Below are experts of layer 3 (counted from 0) of a mixture-of-experts language model. Rows are named router (the router's row for the expert), down (a neuron's output weights, with its number) and show model dimensions 0-127. Each number is 500 + 25 x the weight over its row's rms, rounded and kept within 0 to 999. Numbers have three digits each.
Before each expert's rows: "comes before" lists some tokens at least twice as common just after its tokens as in all text. This comes from a sample of Wikipedia text that the model never trained on. Tokens count by the router's weight.

# expert 5
comes before: " ", " The", " —", " \"", " In", " He"
router:493464491543518449444497524482496493502541547514456521506515520484479534514545476479499553502483509476484489482481512502472518475478460478499483467486501491513470489514492475535471506497519487527509482458513500480520528574525502494527520477478525508528524496499518499530533531524514511468473487494511505499488506474547492481523538539550474518460516495545516513512483499525497433495486
down8:503472470473521492501540515484516499482496536494433491501505509527474534508488501471490481484532487477503496471508485540523477492521442514516501489500532497475539520511565497510482487518512495501472512511522505511536534539440509485502496495488458503454483532498514509507477502506509469548471482511532470544490516465426507504498494536530491481497475498498530517513438482473470498533541
down9:521515469484444483464500517511476521447480514515529534476475500544504498516559485491470495476482491506475529499499479538511455551512528518492531540484521524477534524521493489443496509449530506472531505523494490477523509552505494511512479489488499461518469489511517499510508548483480490482501462546488482485510479483532465511514480504456529576527502496520505531497482483499505473497508
down10:516525501512498450472463474500468533555487478496546492472416490469507486472509528564498460496478479461502490532521490473523511516497492500496497507553499495519454444477510497495495519511482488518482528490471507526454497537525468485525512522482484502526484479564476480479504521505480497457529516476475533524502465526491508518521519507521468483501502497510501530509470493509474536503484
down11:450483510492522444486472532451504495509457485472522485500520525429460500495492528526468505502481509460489474507476534505554476477521470517457484460484520488476480506491476525500504510493499534501481501538496483535514494475498532479473459516507519452469487557506498523463499493490516520484520531524502484496526505469515508495481461506507491458490494466538470453522463512474524533510492
down12:457523499527476478507493500519500511484555465503514496484480473467492462463494494492526509494519500474500500500483473512501514514548492434495480493485488509495465488476496508552498492539487476541495496515494457532480497469533536496548514486569520507532479523491547490504522495515461493533519477472515501476534523468500520514477519505565499490559492496469480445517500497534503528492534
down13:491509486505494501521467453480506500500490509492488522462477498506557463457492481499545499473545456516517523465513515504475524472516480476523509501488491516498523470457509510519468502481535517485555549539491478459498519484479495510510494486522544496516515530526497498456507492532505506537487507499473475540466513495438520490493507510500491539503508516515487472493562486458571504543478
down14:501508499477452475518516506518555498528466459523486485490509496521446498495482518456496515505453453524503522523481516539477506516552490510482496486487445496493506524475495516524488497467506519480502500487476474518520474509467512511487538467521514541455469538457489462509482454502511524491501466522567499499523493482486520505540490538534548491484483517530491496506466537485470530508484

# expert 4
comes before: " of", " in", " to", " and", " for", " by"
router:490483442513511530451519513489525501548534520550491507530483486519519502500491471502474497487552527499478467470485467511521493523463488493473536486471519507470494515486542547471531492497521511503524566476500462488529483520527512469484511519510497492522505465510474525490478475514505487525501514509482514475511497494497454481502479470533470491465516520477494531459519509556478510474426
down8:507514524526530489499521479481477508470494483477524496462509492484518504477514497531504535498507457499492494516480465508489492480453510496498456493496538511500479528469477504512493528496520527550486423514511530503476474488558481498498483515467556526500504549488528504520485533493496501475489486479528500463551519522469498477497494529536483538536555448492517519503483469490481512555451
down9:507470511507577501522506493507468510470487464483513514508534496477468524491499535514510543544489484500503461483495538490504467504496461482517543472498466518503493520533484481482535474537489537493470519487512499524510495480502517529524533507548536502472517496543555472488474515504517492515528575468526483478479524459508541486476517494512504496517532459518505510486484537480474481503548
down10:531477466490517523495478500499499518521502476489510508486498516508520526487486524485482515502476512513510510470537488456500536548541506482534488533528469512570510474513513456530465529498564540470484508479495528515514533464488464502495475469480506484517475483467553529525528514504466493506532550509482487515475519496494478489526507436502531483482458508547527548487498520489515514522493
down11:526511536517465521494491498509508474531496481514531492500496485520506504478463522525513490547487554506502537440531476492475509533482518458508503554545536501525463506497507522514513491533538477503512519513477485479557519531503490485499485450481509506551504551502506512489475549516500502476506465503544515536506482450512492467505483513487541461517489522555467514490504505469467494484522
down12:479497474512510479476516500487499494504475470462499518496501498483474506479504497515534526478485544533497484471520534490479516488511540486541456472477476560491560462501462515484544505514512489470581474505521482492465471497530523522477485486492498509482477517489484520516552487514492442533527489526517528462495464532506482511525476500517466488491449500471486497528518525534507456479505
down13:488532535505522532470500553500495484492481493516428549466503481497478517555529514474508540512526481519497545506524475468496474519515473470517488526479504484474499501503509486502498453528537476505491510526516514493505482507464479464484508506471478544500503477494547509499490510460472470489495520473448526537463553504514484506502515481487513501507480501529454518530519535441534523478516
down14:482476535534523506501514522539534500482523483486489473496551474486504520499513490521506522485503460491481512445519496480499518465519450505516548554517543461514464494540538524491492478512440473468463504470509488490513520511527501512527552463477509535486470514504530526483496533456514504513531486528524533478484486499485495519474504525492541531487481508511457478477534520473512501475466

# expert 0
comes before: " the", "|", "-", " a", "==", "==="
router:544502519533514462485470476469473472484485490508498488533548501467529472532482485548516507470502449545479470506528479498500480509490471482512478517476510485517459523486507523497505491504511542545506533509523504502476522482524477472504525522500523482528486503505481484486469518508447469533493486503498489496453508503449480502523541521508498507487527476496510465464505514442530469417476
down7:520533519461537512523482482489460539521503511512445577467466486534526536462501492501516503463511502511465473527487501454527500448484516514497487492471470572487540479493461480486501500479512497470521490477485520468528453478546496487496497528493477526520493509486487482536525497497472491473526568474491497514479504502521488510523498508528474511515472517492522479505512504508538498484523
down8:512509519480504498489534487474470526474497516529522543487492510503508437480497495511470507484467412501506462502541510509486513492498448529513538522499522474479466504473471538492563540513503470537535503514514499499521516476520504505548482481488466485485534508525505462464479528505479521482483441521516498512490505495515499507486501507482486568498523488525507470528468483469509522536494
down9:495476537481462490497522504524525504478517492518480494492509470507525490461475550518495468491446503478491493467527467462453501471533489491524486522531487494510495540488477484486489513497515470529464517532513491532497498530492514502469562504477538534492513499544503487537502466512512461509503466524443495490481490533501488503493534486494436528533501516464526466483491473508555451532500
down10:535497469518511508502521501521503545540494479519502463471527519489493507515501463473473532466560513514501493516458472460494483483484458559503497500485503468497512484485545487470496490505512494487520432478521505502476463486458496542526491460443478494467482469481516497504501456484516520498522491522503530511524571489506504513508480520473476495516524520513502514472442546514526493475496
down11:494510516466523484533535504499486500487485545561535524456491491506490492501513472485513511498480483491500493482536490509496487468507499521491512506494517506490488497469553489503496497468549503470507507511498488494470450513462523497514498403493468515473514520548544472492477493521546469482515494478483487539532484463522479462520488505483510491484502448531467474483510489517562483523450
down12:559488481520514528495445487528500515473500539503517534498542487466471522510480522493507459509513523490503501466475517480535520510497491477545495467474507481492491523543523481556483504509519475486439516501530496513479465508544465460489551510509533454491487484482509505519483488519494529539537491508478551499471479527467509529501483522511532523521489473489508500516485472495505474452553
down13:510509511513518509495472494515485494495528496499521499462506531501460494520498524498543541497498524503499490452493470477496548491479495498474472482490506449503496515484495496522554525477478452515471516448519476469501548490475476542511497569458489474490491496423470505463501462527498505481513527558508512512551517513510482489519517493502515487509547491520446482504459498523486486522503